Experts of a small language model: 14.4M parameters, 397M tokens.
Below are experts of layer 8 (counted from 0) of a mixture-of-experts language model. Rows are named router (the router's row for the expert), gate (a neuron's input weights, with its number), up (a neuron's input weights, with its number) and show model dimensions 0-191. Each number is 128 + 32 x the weight over its row's rms, rounded and kept within 0 to 255. Numbers have three digits each.
Before each expert's rows: "gets" lists some tokens that make up at least twice as much of what it gets as of all text. This comes from a sample of Wikipedia text that the model never trained on. Tokens count by the router's weight.

# expert 3
gets: " the", ".", " and", ",", " of", " to"
router:142140155103085110133143119133148165105089101128102087104100089152111109107112089148125147098113110120155160160138157177158120112138139137115062157148110129136150100161148101138070084147136123142112102198030144164116163131138149098122117120202123130123116172156120081140181147092099100139166073154066119128107093135162028142152101132098132132143186115101103148158123137073124157090127068111161135099089179144148169143118222192196127132112139123124098193097147075079131132140099147109133166118075196109114073128162069093119124111087118119107161135101170104085148119132037123113
gate0:142141122106138110125138142110166130128145150189144100142153191214158118082105134116073215123102118114118157131149122092159129163086143130121117170149097187115139028101146094127129153149140115112092127117126207121165109142149142186107143108145117122144144127120126068148146152173106114138076126111085093174077111176176134180124096166117161153133139098151196112170111104095114175133164137133133154120158103096167175116163179118143074140161084079122130127120092176136114192151137140163142144137138167097091176125108149166087140122160115017163099060142150133059153092140093086150
up0:176126133074116144113139096081101115160173165181140157100105169149116094121119160122188187165096100113124139129084145124144101165092149121105078080158131137175143130109220117088081110130111120047103138112178158127169141105171177167204101145096135136150126140140161082130118073072155168112114068144098118112148129135151171192127130097157160128164146143154119167135083119169087211143121114097130152124159089151148081113109171074127061148102138124134184176169158089145130116127113141146160152170138083180098145090087078113168083121154158114100114118101206156139143137157146136161
gate1:123085104150092085111106175097151159099160118119129130149120125140083155140103127142121155139090142121121112168071130127186138122125069187113170111114144143149141138148100146142163172191136115188113107094106153114152103118151079128088165189161124143177112140115113081141091096070102117097132115163044054056114129172084124122112144158066142137189173163166139133149169085108092131115127150127080159116111150229142160177105197145156118218113126139107100172136131106184120131143174046100120199193097147136123131128099088136098102128157149128106125122155125175088121130155123113138
up1:095137147159100170080077119183086113149168137131148136197106180143136136140081136130070140149145091172159092112111089097117143116144108129098182157187136134083145138107133127160163119132153147186133159114092100183124158084106158175100170106178135171138161174110044116157123154108149078095111173083228154089152145123111118168127105190126156184178112171172079116143105125135103132164090147171161161144094101143135083092105161093115119167164068109165148123184124106190169126160141184118139095137113124109102097104137139160146122134097092099075137127189173161121095117113144182118
gate2:119099054098119141163156094127182157134126090123164100136115146168128150089108075124160185120160204111141170118166130120105146148183101108085093083088184126153175158088162093118122135101198113132116152138094138093205130133158114086133105152159093119079117172138166116098127192092121217165108115148114120069152137104129131126109134180135055114172118133163135151128127195129133136096085115099090146078073110111105192092121163117125153102137148143156065139121154112131198039160118104082171098177142104135092162132152100098075152116122082167138153098114101125133128106140140161155
up2:153107055147185150147121090095091118112070148141129142179151094163182134122128154147097116125172182071115154124101081127120156146086103111176128106109184098139145137129084090152133117139095106131121100153139132112084139140156103127198110124129143126102106097114154127119128084185152113122145169140089120154183156168153158074067116109145126081073169109111152158127132090113117149143121077053116222128137164135158079213102107075119141114133119214166145127125139132146131107076166186103084105107128139140145165120125173145183144103124148114102214100145113104109154051146149201151
gate3:076126158154111173124120110121111133120128056108112148116123114103146070083086126147164102117153154121092185132091127131166100115121150124148128111146138144118173140094127094139106161160076081142098102176145130152129180156095120160142112155167146134085124174098190111173176121129090090155153099129063140126116151106048172084104093129082154134134067185150073185196159117094158121095094122108148158129137134100153168152123166094204127046170125119157148128145152217174089169191141139146119129199107166104160146151147109140122186115075152086117124147145187138127131113097127155193
up3:168136083130095098124122113123099146142170144111145131129114150146120132154105132133108151119128132082064140128137147126121023140095162123101120159074151156091113143095123123113087165112153193151162140078148088167053128122103141144129174181172137141125128115103109041177168125134159127133125150136134141186209122154165137118092085015128123153078159162140157076137046123100152180109104158148134137119033145094083163137105121129109160108081097147150081128138089158066173109124160102126139119127220142133130166087114131112177125101121135100143124136181103101100146159113133163087
gate4:133142153074116172209145134108079096073159049123109122124079124090086162101123153108147143122136118051167132145164156150147096146119155153144093057086112157120144110115161195142103120135085122152146111101079140156113117114108154135154074109164140055120157155106130078148152146161192105134152082113090076106137102144126099127084135134071129105126151153093077166141104056122189178100114100116211095143178126128108212132144197170172151095100113098093150118153164191141145088153124163105125120135117153141165056121131144127136139087162133109163197112129118105158143132144120122156
up4:107170141106177159155153108120137101139200106103161116155147066138148158179167121130148104111169195195103167127103147140165111125078200132119162124125070187154148105136131115128115156083141110124134128145142086111074156243191138129128128165164156149106161157191138172199131183159173107117105171162063126135140136142096130119124181116122097083099133128136089108102124175139165126111071186160194100137143110169122156107123110169112176112109174129116068180085186124143157109158097123122081140127097105139093157144138172171111164133139138163136161167129188108113110138152109122103
gate5:151175117148118136133126184163105146036134092154174098104129176133118137108167179123101111113157093137154068121142058121129173111069113127078130146093082126100117097173121119109158124160134139117133131099073183100131125153159089150146139157112194124098121163146108100135070179096095102168127115167101123116127172097144092162164168169138155088050117127138139140164178110144133194122161139089118135084153192171123162228126147119156077170133126148101150185138149183112155110150180180197187121115122155107138154098098121100140068101150137116179107113137185131179137123132128157098
up5:107101173159157095160087114145107121140133139129187105126157099089116153184068138102109145156138095143168074124105121119156066011080129157155093097072137117043116094135140097148181087087151111099118130138128057148149108155050138124138106157121126165124124121081180108110108116111125117131119147159166163086163112171114080124095087117133112123078197097110156099118126138116165104177161153125141087110151221158088149156139125086113138106194100081110158122089136097098125132105155157085157148126183155132092118116138115199164142123123083116139096151099157154196152148102107172156
gate6:128147182114180172130110151121068138118129087181128122133133136178153075150096141089109187115174097158150148144100107159133116174103164139128133176173132152094154147068096124117041128097158091175119187158133103093093110205113140192158133175163139121126109175114096103133095178104130086138144150144122103130153137179136111127087147102096088149066213148121132138120107167098172227120150137072114106109145129129132172185106072142081104156101138107107128123116189167111188086162142125104127103174091141075141145092110104125057086118166180136118125112159126149145110152126135167159
up6:128121057137225109091112093120089117136161135104092108153114156090134147115140145116100106127092198166118107107147168149067119108139139137113090062108164125235107120146183186126094073191147113130144184135082162123099118104074087099143108122141065108085102124157113111125142140120134139121097139092122177150125085157138128094131153152128127046118061114131136080094097130104112110159137105157135111105085095104076112096172092110170136133126163110134077128105204064117100076157082142110131134142093122167113130062068103108085083100096092155151116127140113169162159140116108106078
gate7:167064167158110110118138107097185133138152119053154137091138083111153108066161091153107159107142159141161188160191146124102099159135143158133107116103115147097122167139157156117135100105203135094108183131057135144206175118119143085109121097156131136074156209134108120135133190082132071098111073159092089161132134146155095119132086098102115148168173116172130109145118099105163169072125098148205183160096136153154155135099163129193146137121087200139093111089123144133151112138054122162107192141090183139121122115168102086113150114106136090146140155163140124122128172089131109111
up7:135088112130177111145130143082120076091138161079123155107160069150073101109159153129110191131102157120102106061116117177128085169119196124190139096088098185103145107135130130136087099127143151124138133193123137151150121191095127138131132140130148082196128128141197154113185151167088204146117165111153189116086111142113129183175157140113137163166148139180105157147116071117156057131158060202187140140136116163072116177120108084101127104113069141111118119148136114079089086138127136105149126128107156098147089159112108120131147154151112147053120129088129144188156181140087099154
gate8:122085120158156114103110169130200097097111198073144130088177197069105069144082105124039155163140138168159164140115170116115118110153076123128095078177133126154142138076132169181111093171168122176071174164141142102130076163089161081103114088137180169115119174128168160123131143086145080164131095130109092077132084133161140117112108118083145128172151166100123153156146114143168088121182153137158158126042144152102151172143127130120112133161140103139151097114150125124158075152091134108146142168120186096115137176100141104114205128152134140138135153077157065124154091138095145093
up8:136142111065111109124126133122197132150128146108100077112072171204134125132106158139116119119113179083138098116187201116105112100156131098087120155154091126105096145171107141126127123120169143136117159099092169113094125129151155124161152073167122152175103156146115115109136102172128130124110112136173110129087089170165137099139125098134068187137092128167178074167128120098099173161153140159175107141154067143150182140134100158140107108093097150170113082139143155071184123178096092064123160135073110129163129100059092135103090129138136078093084072175111157078078184103174090212
gate9:147113154110165093130157155145149124109140137134121085183155088114178134138114162149097110101138118132127102129111160145174091095113089115150152165107140143166043118108162184153137181153189145141163106188073159150125171205135086161155047092166122149110170102154127086165173136189096100138135149067067113157101139125141098083189131143143104139128140091101087099119139170106161137131184154184172138106190159157116144150117103121149112183116189182112103145137094123127176137143145135113039087148094177127183121228117136110132155159113161165127138145144148163101093090135133123142
up9:117102098151154137143116112167087114129118104127120153120129119083144100130160133201154118147133120129165098153147142115165099180101151159107137092152117149129096076086155118134123142135173144108189155195163154102095077171129077140149109143133085079170163119104180138121098105170117139146082093127134161113106128096097144156088128087129168155088110137123091129135137158143127072128219129152052141132189101135186191138097100155090079159150101148091168166165095166177140157073114068186123042134184109116155183081066124125146125138154107149169174128169136206115152144158100153174
gate10:115151113129153116108104134114146054137252163127169153137115157199079160076166072117112167136108131154154144192114165127118151147134118154096144069141132103117161116123150167109124040134134134104165065145114160109108176141089086051131115182083162106125138110076129134115162090079113156115135138160092160095073168156151188129080158117102137166159172134150126108152122043115114173172112116116123179135091145129104169135092149153142110091124078128130098125137127188109113165095129135099121157109114158127143145125094077115150075096153161114052120090142113148121177128182124083150
up10:161172177126150138164065158101158113081064178076115147161104170130128072139138107136102097138164106155161113113103080086119150166107162122125109154151205158176131104072194134137127102048128156138122196161136099109123120159171157111129198169130126113173114108186116185160179123119157138115138112158126115108157144116122135120102116098035133151189182170127161082149150107141149153215134081138114152114121134165065131062153142118135111125086091159077164120143146127134189149093145153156137096168088132139069102090123137158103157183110104121110109133159131122125113159116190146111
gate11:115100178124122112157149125116095123093112116069178137133131165143144152104119079103071135124178066075126060100060080108099106180153081133118123144145114166151129130163080112102175176158093075145140153080125128144113124187157114145129096128157120153127131116083082038148076171076134090108157130093099182140130116172155092151118146156162105151151155155147105104124137081171164197118114127109150188181154129136058163154108162166159093117107085112100137185152104122145118150088137159120126154098133149118071116141060055057140080146091149162100121120123135138085165175148124117086
up11:093127101230127156097100155100120166154159125130122112141125150137132145180153080080156101059132094130142165129108084128131134155096083122095070079119102112172134197120129141161122134122085157114111132115101140075125070192129136048089099129063139134143146079106131135086048085107139127065092166115208191140046110115121111137158098150114150173096108096104115111076171140129106126138095163158136154195113151134098104157141141099130180150141123107198141158086142137156107145090133116143154138131102104184104067149122112100127119128132140162107153071116129139109188083137166084092
gate12:135148070095132092126114127119063133093133145186134169193165124165190118117139089154177137114082111137107157128084109055111116155143142086115122127129133107152152119130092157107111189131110087153177066153084140104144115079149106159134092061139143152136127165121043104103093091113110163134141157103156107086121148205098125129089143117131114126137158083097193120160105091132139154150140088072041079106138139144170174174092119126125150119121167179162138107090131049107178147178140141097140115106095071173142117150117108058191138065097166130153174117138103137091113157118154159125
up12:114138176140138171116105138193149120118131081161118122083168126135125172147108186129101101096161127166136120162110136101164232139129100148135136110068100127107162164087089152137145168099154152127043127107156127112115119110107134112123142150133106177119145104092160145178129153180119145061091121126079122095158095088167146149108163102106133105149114211128078123119144151108096141096072198150102182173121089133118181095162175174073161107121117121102147195106132215094077161124072102123128135102105151119061117071144122181134138193148136055111105113136140137148112122123086145092
gate13:109158136120167151115156131153150149197138114107122089152109102112186123123102111182072130191135143118189070097194132111134112123125163137094136114122085113165130144122210102128142102100107094102140024083100157130166117134133119085101130149127073138063138104143089071099119076163137165126137124138155071189098113171136134108116122163154123187127137146121093134112132150091129162075159158126127127116157146110180127105087210177143165143108103096136092182100107068138105085107129118142153203087133146125125167059209096106124116171105112098141118097139112126128173096126041127135
up13:128103141127066150101150182183101121091085106133147052146138135121091080128138084135160120092153115191088141162099106150171084138107157152146094114101095146209194138084156035114121146117048082102093104145079088118064142113140130133153105134106115108162130122166176146167133163102164187183146160179142071122154135085139125104132144108150121118139146126203127196112068112111122107119169106109145163148121086163140109140109134114080144140159046123120147080144044175104122141077141153101140180126101154174080125146162161120095133109128165138133098105150153118151113163121165129130
gate14:161124159121105164166129130165079139105115140076138110156156131124121124160159090150124145104118155086123112182105163181183120151138119155118094107134105105104159154112141125116144207152111094157178007143087155132093132104141172109100132100159169130114130139153101133173128112078130107142147066099091153107085157165088087163135147158106095128141146155147126146095141097164168188118146044051150158122191184130084154157103146157187132198127141167170162161146119142140158172152125121160172182107137145128099183140116189125128070068107133139047120144172109142127132101080130121087
up14:100126096129123092106131096117156145167116132084058121111071096164065115105101124122076118102089134151113128131132169151122127139133084150122058069130121055145124191116141111111171109138106085221101118092166117093133124090161069071137103096112132134118151115141088109152102098152119165167100109138153125057060127147180110154142147167145117124183070093116083149105092106116120137124159102096157100110103063179119177104128133071140129050164083129142086110090161062123111147179060120114118120073143139158115110025141137114139119144133130118161115109090132096128091106066134143133
gate15:121164136121121176144102141103137122156099115152101151126171203116117101117127100191123097119146144121120143145137092111133216112116101115110113103149174233111116119128145083150093120103143151141165140172124094160091125166179129164156115140091116132114150164138163124166103153223109118095081083105126133073114116146122120116197165145166160139157158108116145193182109131121117156130092118107128163190053176144147166144145102126130153097150137145110204126101225117086143140100131126135121102090065171123073089080094133178120122180107146103079124091181073100100077099170155131138
up15:161139147105148155153150133139138158136108112067140135126149185140051176105162100133149168088188126140126131122136091111104100091098088139119119108177115119144105070128133162110138141109109086129104109188176125124147100079150134112187059126139090170150164115139121124131153095173151095102134114111116144100181114071164107109083106123136165076112119067111150167148153136147101090097179152140097102177162158097060000105162138083133124127086112135169171113136158154111088104132194078103098103084107093169147112136211164144149136129138131103099134054118203130139169168115131121157
gate16:151116088113072180182129145104129143126169105107152128124110075122140113105100124093164143109105123137156166099140128143174117051143070124114117133137142155150137149146108108111107175089093127135126062130125119110106135133117133069159125096132140177153150126194127127169143114151149133130126037187077122136166109096108087085202116114151187109172167169098105219118074088151134136082124064058185196130132091118131140105084085075153119148079131144173125125110141117194139105156141120161109057129070185186119135117124081077084170129135154080115145132107157138125163096163114115136
up16:162078117120072093128120185128147143108119161126148098126185166122151176159138126089140131187097101151142073132162119122095107060171133139168165159126086061124110070140146151100121151209135167185137122125105132107098108142145151157144180148144109109095077124136103078118051155092171107114146109147146117142225155133170158159107096169120148133130130177098085069126076121149145140124157133165108110141157149185169107084146099181111090103111149123135132145140050100074191150158122043091151151100167103099128168154079121148187129129117099116142159125075096165154116130143174157117
gate17:094123151097194136110072131119169158191216149128159138101143179101176094121119083154133186151125139083159115106173071179132116159112128142103075173129124131140125172175137121160135160135166151159133143099128130193117080144078137139169160128113170157052096145133110155132121138078135096136117117106107162130072140132150120099128142186139123105078135194139124099115153115134154111161120090063166181187147130135136123071149100126113132165133120069116090223131131113063138094130091101087107177116132116085108160143163134135177077160097132122157101063098147114094137120128067064086
up17:180176152117129105100164133077139081141118096100140128058115063107120087117165118136112157059153100126047125124149103106169138141051147117146090114117195156080136109070143103126140164095116144083079138093097126138135111158167114035096132144109096139138132174073150158130121120114095214121146123150145101140143078135162160111071160119126135054126114121111145086118070142135093126124129147090093125112137074091123080109085199125145134132136149165149148109100135195197079170167109062101163142145124115161142084136102107086126120114151117086148127155173103103104206138149140133159
gate18:148103161104139083089076155132140169183166135120134077091126170125120154120123139156173234089121099119145066089141119089123111090109155147104126140170093137090114062143170108100124143141116156115136029181092084131144084173081104166125140174154116146117118114109128114180155192118094143110120166119108106138158101136095106102132157095255122157142182132100129113150116093099110103131114177139152111127060186157180137177085102165113127143176106120121121178152150127117073142133141140147110123145162153110164148098116173137123110208128149133161140131142100211134119131152119153127
up18:181145087102082156155169148147181098050189139173125151106133079098148139082109167120119108134098130071164131107089035130068113100135165135152219163073149065127100138173156135158159058098165139101086140107122142115130191079107154147083109150159132174066142091133130140105169094126139091113063128078108108092141114154166102122116065119113135139151190162156158162143155197149121158111145144122130152196163118125140140119172108136152192095133146135148121136163109137178173136150148151146102141141101091130127153173116087134130185118132165184148083155136106101153147151146122156120
gate19:091101187109119128138137112134196171106100059092086139128081114129134111094094109134123103014101133117150167136172155143126120113096114145103070174155187142085146146086184086164135138142091129105095133124097098070158129128130144097150100103202137152135096130115116156128173166145165173087134052132109129161134138123138125118132087127089098122113124068118115165120149113137126162034098059123112156089146064093110125142121123170141170119157150121188136184045142116141110142127121157129057155109092098113151095035136149174136148097113162137094174128096093140119164109108135151149
up19:126120126062155107111133093115106137148154128136123077165164166212136126165079042080120134112118193115136143203099148107105132125139126089104125150152206131146138109123174172163115080084145103107084143077078135124141114106096091099167168124145103090118094140130106193119142145086158164142102136132091119096140152118133089139103156135073114176107118121134115159191117137090145109127117130163165134191127013150141096154118070109147085134133149134082135090135124129120157189153080146107091104142141102081083136079170161114093087126125127163154152185170112035100166149111114088116
gate20:119132153123111154118065101134156155091081090102106134113104104167080158105155145129174111075206165147099119162127105163098140140124174153134117111130119101129159113141088132182181144161196117197118102133091136112105148154204118154122147147134106182095124126149092156157185143166213142092139072138085127123220125153174125107163095109206127120139087142126118145121122173122160159099138070116099158092121125160141175140107109182126141136166134127132171102103175086149101135134156130118073133116171119190074071053101138102124162137128168175147101111151102083110097097080069178125
up20:117111132163140131145100105142147097130179138096133142162147073136153209152185135125073156168117163162137116149167099104095118183136095140059129156182108142127082160148061142125145139125166165115175103113140142141126138144188038157146087081136135154178154114179126138158123129074152212168110111136166138119134106106107191176082119102192090165106149131107133099097145174071196109116135169117140148115136093140145070114086150079088152113139091180095098111118128186120143160081054137158147069148159119125152124137098048117119181123169093111114147123166150114112141116138163160127
gate21:114100119133124162085133048158090097082120136124081096132158149135074121131131079144149091079152180104105135120184095198080116087176116123115149132132108078125095077114142101116102131130107123104098012141053086086141109094149158156143122187140096145116120084086096085083181110105134083114162113092107160117118159185167139146154187086140092152137159127104144148177045124133123089108122074121068111127132103106125107196121103160142164139156141124171196115176073090195138107147114154146142159162099127141108126142124138141156078118130120130123102110078163093111107127142110186107
up21:161114186062117118124112097076132158169165158101136106155061141133164119101132093170137135139117113111086112138095123120125095124118107154141143177127088118067147083162109069128172080067161087095116177139118078133149118130118121155179108189131073130090112078181147105111136143152105112106138113153123132121096237114098108177136105113117103100138153138166110122167111119137096070135129101126141146121161134172175170115119103116107111102147106069137179135161071150090116087088106147106108126078192059114139054141151139162176117145065201082142103160170082151167182148099136165160
gate22:125194142157121150145140113156147121147097131104135129102128077118166175157089122128106152154144122120129053168157109168076134073077139130088148113186162178056101087083125109124119149114141129100141094118135107156114153212108144118086192076104102157184114081097148119129135159130148174097167122162124134102143156095129153125112174132071122115136144085134102055098125071141146127020194145135127125138139098136129133113167122164163197137138111065101072127130084158056143173147128107075083115135125167112168101174102142147152130123121108111102099126079097129147185188150112094191
up22:160121134160168195100150147072133105135095130125124111170214084120147136119107126128100083120152212099118169099136136078141125170176125111103133132145155105165204163160150137100134141119107181125138160139108165163107119146182175153130150120148109174187109091149053149135137100152082137125055085093085134135121115067153175148046113102151111128118078148103136089163122129099155040128131123121126160120133096116140150110078090096130164104152120107152091153091110132120138126142145166085144088133140146056123118079148168184109179212159131107130125084067079126135092163186111119129
gate23:097145191167053110101079089119187137138103092085109116119109072069169136172144122148116135161122093107154133126115114194132132170166081097117091168113159144067124103137173096183140154113135098166101110115075178121179122124157098095135116157151132135117165104099098139164147191107074095142119162145076120166087115153160107116125117111132108095138161109162121171117131147124141198096107089071135128171185171127133128141103100182160139143190110163053123174115103141183044215158168135110208169067096107119166109149163114128110112106103125134090148124109110129125157133157124117131
up23:091074106190139133123161134130165054118089115138115083161137113095088085135186121147090120072140203141163203122052193123140111152119124128157188116137116140105112138157073121139145113123116112185126162162058126092096178028159154141125137147127150091089094127185134180123122190116134142170122143082098137125177129067089126109106134112111132104139147160137132116094093150123133137130186096133073093127122094188207158145125108165125129068109136121151163106133134085131136120145109128105127134127094128136066128168129128116073180130162180130147137126042127093139141112068177149134
gate24:145152153133094145123118154068074050143168100098108129125136121116178128172171134131118189169185128123103120148138153160121156123148128179109119145183125102131094154121166131165150130110158160096072077153117128098156156180128083127137152114129129102093140104061120192103165108100122178078184144095118109197106088143127081121178144069168092115144099125102128184159137146131201140111081187132139058169089158158152102142095113120100177110114144132053104179142071127161067074110118169146168128114105172118168161117163146146069143145113164096165176125143123162112107151153119188148
up24:144082167108104078078139154123110102085069121180189196169166131120100192166105161075125149129107154116147146149122080179101153093152172110152162090067086116158099132156051111131175163161115144136120079114117149146112096151079158103144096103094157125134104128131084136136122084084125143072091162130144095147129179118159180104136158161166121187121108182190096131150086129187132155105155132118110150149141139119130173131143141101094075141096151117054187167167111062186100132119128093133149118144152104128150087168147102110108120183190086141123143097151163080198138144163121131148
gate25:119099163182128122131162180115149136119120096181082127114170125106204101129121140129098108087168131130132102103162148153095169130107071136143127099093155139093102116156132131141137112168153172113143213104056176137142133144130125168148103144128106065080147107052122182097168158198131167090113191120082121072111088088193106161138186141121126099189157121134174110191230165132124164172132093084084155172087132127103139149130133134094122165149155144145122149148130138190180169145152114135122115129121124164111123068111116140147146144129119110157075065183116120182118153084157122119
up25:110105123115185087110121097123136110103124171178145173170158078124147181097104127163072122134162095131124131121136220087181084107161136126168065063132100133134117162124129146110141089090162082138140132157146189132160117154094201111127175098135154103142158124120080057131099118096119152116097100149093095151104091145134107155091082080089144175051163151077130138166138132125127117079127159061140134103104184095172146140113136139133166061095096155155120188172111175129191113103165115112074086144088129132151145148105072191079084088108144095129133142128159136117080115158096107123
gate26:136095206149082127082103139153129165086118159131201174099126136130160106103106113111082130109148124061144077098132096123170062116117122153127134108115131128121099111141153120130142144178131184178112018159091138170113157127173132146132128127158144120147118167117126075160160102122107148131149081168160148127163124109145080122096113128174186157125164160114137082123093108136077126085195058065121165097101171111136088091129198182124110106152138203134124168081103105132141152130121121153118160136159141147121123183109119051164107099153174133076205122069092150114157121128144156081
up26:209170117057148129140182087050191129165179174123064119146134141132153128103127070121141115129118089103130077127086148168132104178152075160129166147074115129150118121146106129152151151173180092097139105179104116143163157181143107072172096124149061152099117129113099119118099138156144096086119116164102082122124166134119144183102137140153159125088121078121140131083192084160100160118136099163134139119130151137176107159134093146147148162138117141146115165113139136081121109153155164149111148071128068179136180142115138053140158104073096073042130075138111098060174126129125124164
gate27:137112165136129197142065151134145104103111136089154078096131124165140178151166141167145100050132113095124130149095145135125080123080182145095110128122144111110174120120138084184131149166149121132147093123124075088121169149101083111161117069127172105165162110139146063141168074079165131123130136166130161144201121147146079164173191092092190129081129113079148164112108102172124191128117084077180134160198143162148129115167136158182111157122098130181106152090103058166165149112117085053086086136133156089121110130136091093150131131125141133164124182119152113088127120135080112076
up27:101193082170147048138176062172133172165083086147129151104116153100122124106077089120099091068125087076111142058211087126102166103132120097146150160119125143173140119091152151114161099180108106123120186130170157216180087127119151102134101070124125111107114150136140144121128196109133140124105137087140164140095139165120094146077153188092156095158151134163168120140127154172118051142126180135125130162100123138167113133125089181189118106175114095138153160091124099097092138095145196129122102145182107183099126149095117106105118128131113168127165123123135086079100081117156124169
gate28:147134121106130078180145181106195121133079090120084153077084110068144086121170119117134145103083194109100141109120074120026141144130146134166087148063112163088147148067182088161184165104133181120140152171131128109090106141116130146133148121156083094182105116143117168123101142131183123147135184126202122110095145113106154171122146065144126108072126128070092074112140148158096133134080092107086138157144109139196116143139133154102142141158044120125171126070090102133142128102119114101137187129142121148102075101092089134133126217135124111097145119108104135112140168173137157148
up28:138157147149145134148111168135167123113058152186142077150102156096124144104119126133151079142087091079119160150080144105117173052089147131125118141109164084092157076133065063146147113139162171119132081149118071100170149198117142141176064166127103115133130122153113135147086106129190100112151112179108144057171109107073107189144153117113150135054099122139123101169151182119112045144119113112127084075143096161110140071137087135088087144188106140148141166135142147102173117141146110119158103101203088170114124076125083108156141117127175128137105145155099143138153179101180114174
gate29:073129157107134153216133139090103128130110035131146114134164080127129193139158130107089177122115086113131115131124083121133183138086162208179047132162157108151133128105142085126107135163151160136132156106153141121099134158122115107145119137173143092109122132098135163177105109070142220106158111159128088206135092088133088147094108170090123124149098115157079161122065128094076146155118122113061122104186147138094132124081128106125161167131157132081178096137148128170083092094112063142135123135120138118110074065096133176140121122138061105100192129176122104135071114142112125152
up29:133198098131120108131114141111182128131090173157144168150099101147118115130133162103121095133163176173154143123151143147130117124179108108123177130118110171115126120167089121130160101107128184124117180193176148133115142161111135135134212113079147177160126093097157107072161218135169072098126136054156104126130112159187123086145132159124122093143144096108159155091095160078133109157102129162138110145055162083206151096126125138150088115122114131155104134038118097129148159071116179101148142101089127138088129146084114091132105038111177091104078198090079127106145177109099139135
gate30:121132133107096099146195146207125163151122116163132080149201103131116136108122105135130085151112109102132065123103156113042103139151130109141065111062137126089156135141136117100142154115071155094113106078127077130119136115100127074101081100125178137123185101071102139131169108142177096144134134132125103104114078086114127195173110149027137136099108143091159141169144123144174111101114082112161124128103169157173076085186121125164151136174088103142130065134146101115126131124121102087136173071162164114110119120079183159139144139101153134131099157044168096068123170075088121098
up30:137113101079068090166088162145197137111136121141114140110083160154159093133147163046130132124107104080134158110194130146112180156136174155173142186146136079104158152115210108124150165127157153097168075151149102175068164101181141182158114127077094141163132111129176193158119114137193118126084118167125164120102104225089110123119074081192142082099149068125136143124120142108131186120147088149132141117147108154082142192108156101114101168071105131134150096112133127149090101167126125122129134146114109155184115122137130155071091156071135157142127107091162109096091151156120131160
gate31:147077109142070173141109124125117172130154090117082131121110071116206109127144148165167222165102164138136208096107163089105141116170131109095110143194135154117153121165139142150142103142153105127131104121113130113210132091144097154118146133141151153134120157134142075101095109182150124095097065162083159078089118139125159144110181141145167113121154162122082154149101071150190168118165119088077092129164134180103107203161186147095192116115154156130122096137161090146096100178103182105142150143113087164122107077140150110158164066121135103162167090172154107080144065138115132125
up31:157181134108166094101157180128167114209151128149143160097187108158125138083088094166121124094201103090115153163056135110179184111132096082164110117092139122110155171132120144122154114030088131145166116171142130029144136077135119082097121157134131144104161080116099111103096127119140152177075127144124117142149181126099157090127128128155101179082126139168117142097123169150067167087151111096139113133137124106148115056167101099171138125114179136145100100081140121153161146052159116132173082054133171145090112091139172118086146112114111111102160102072120072120140100117114117149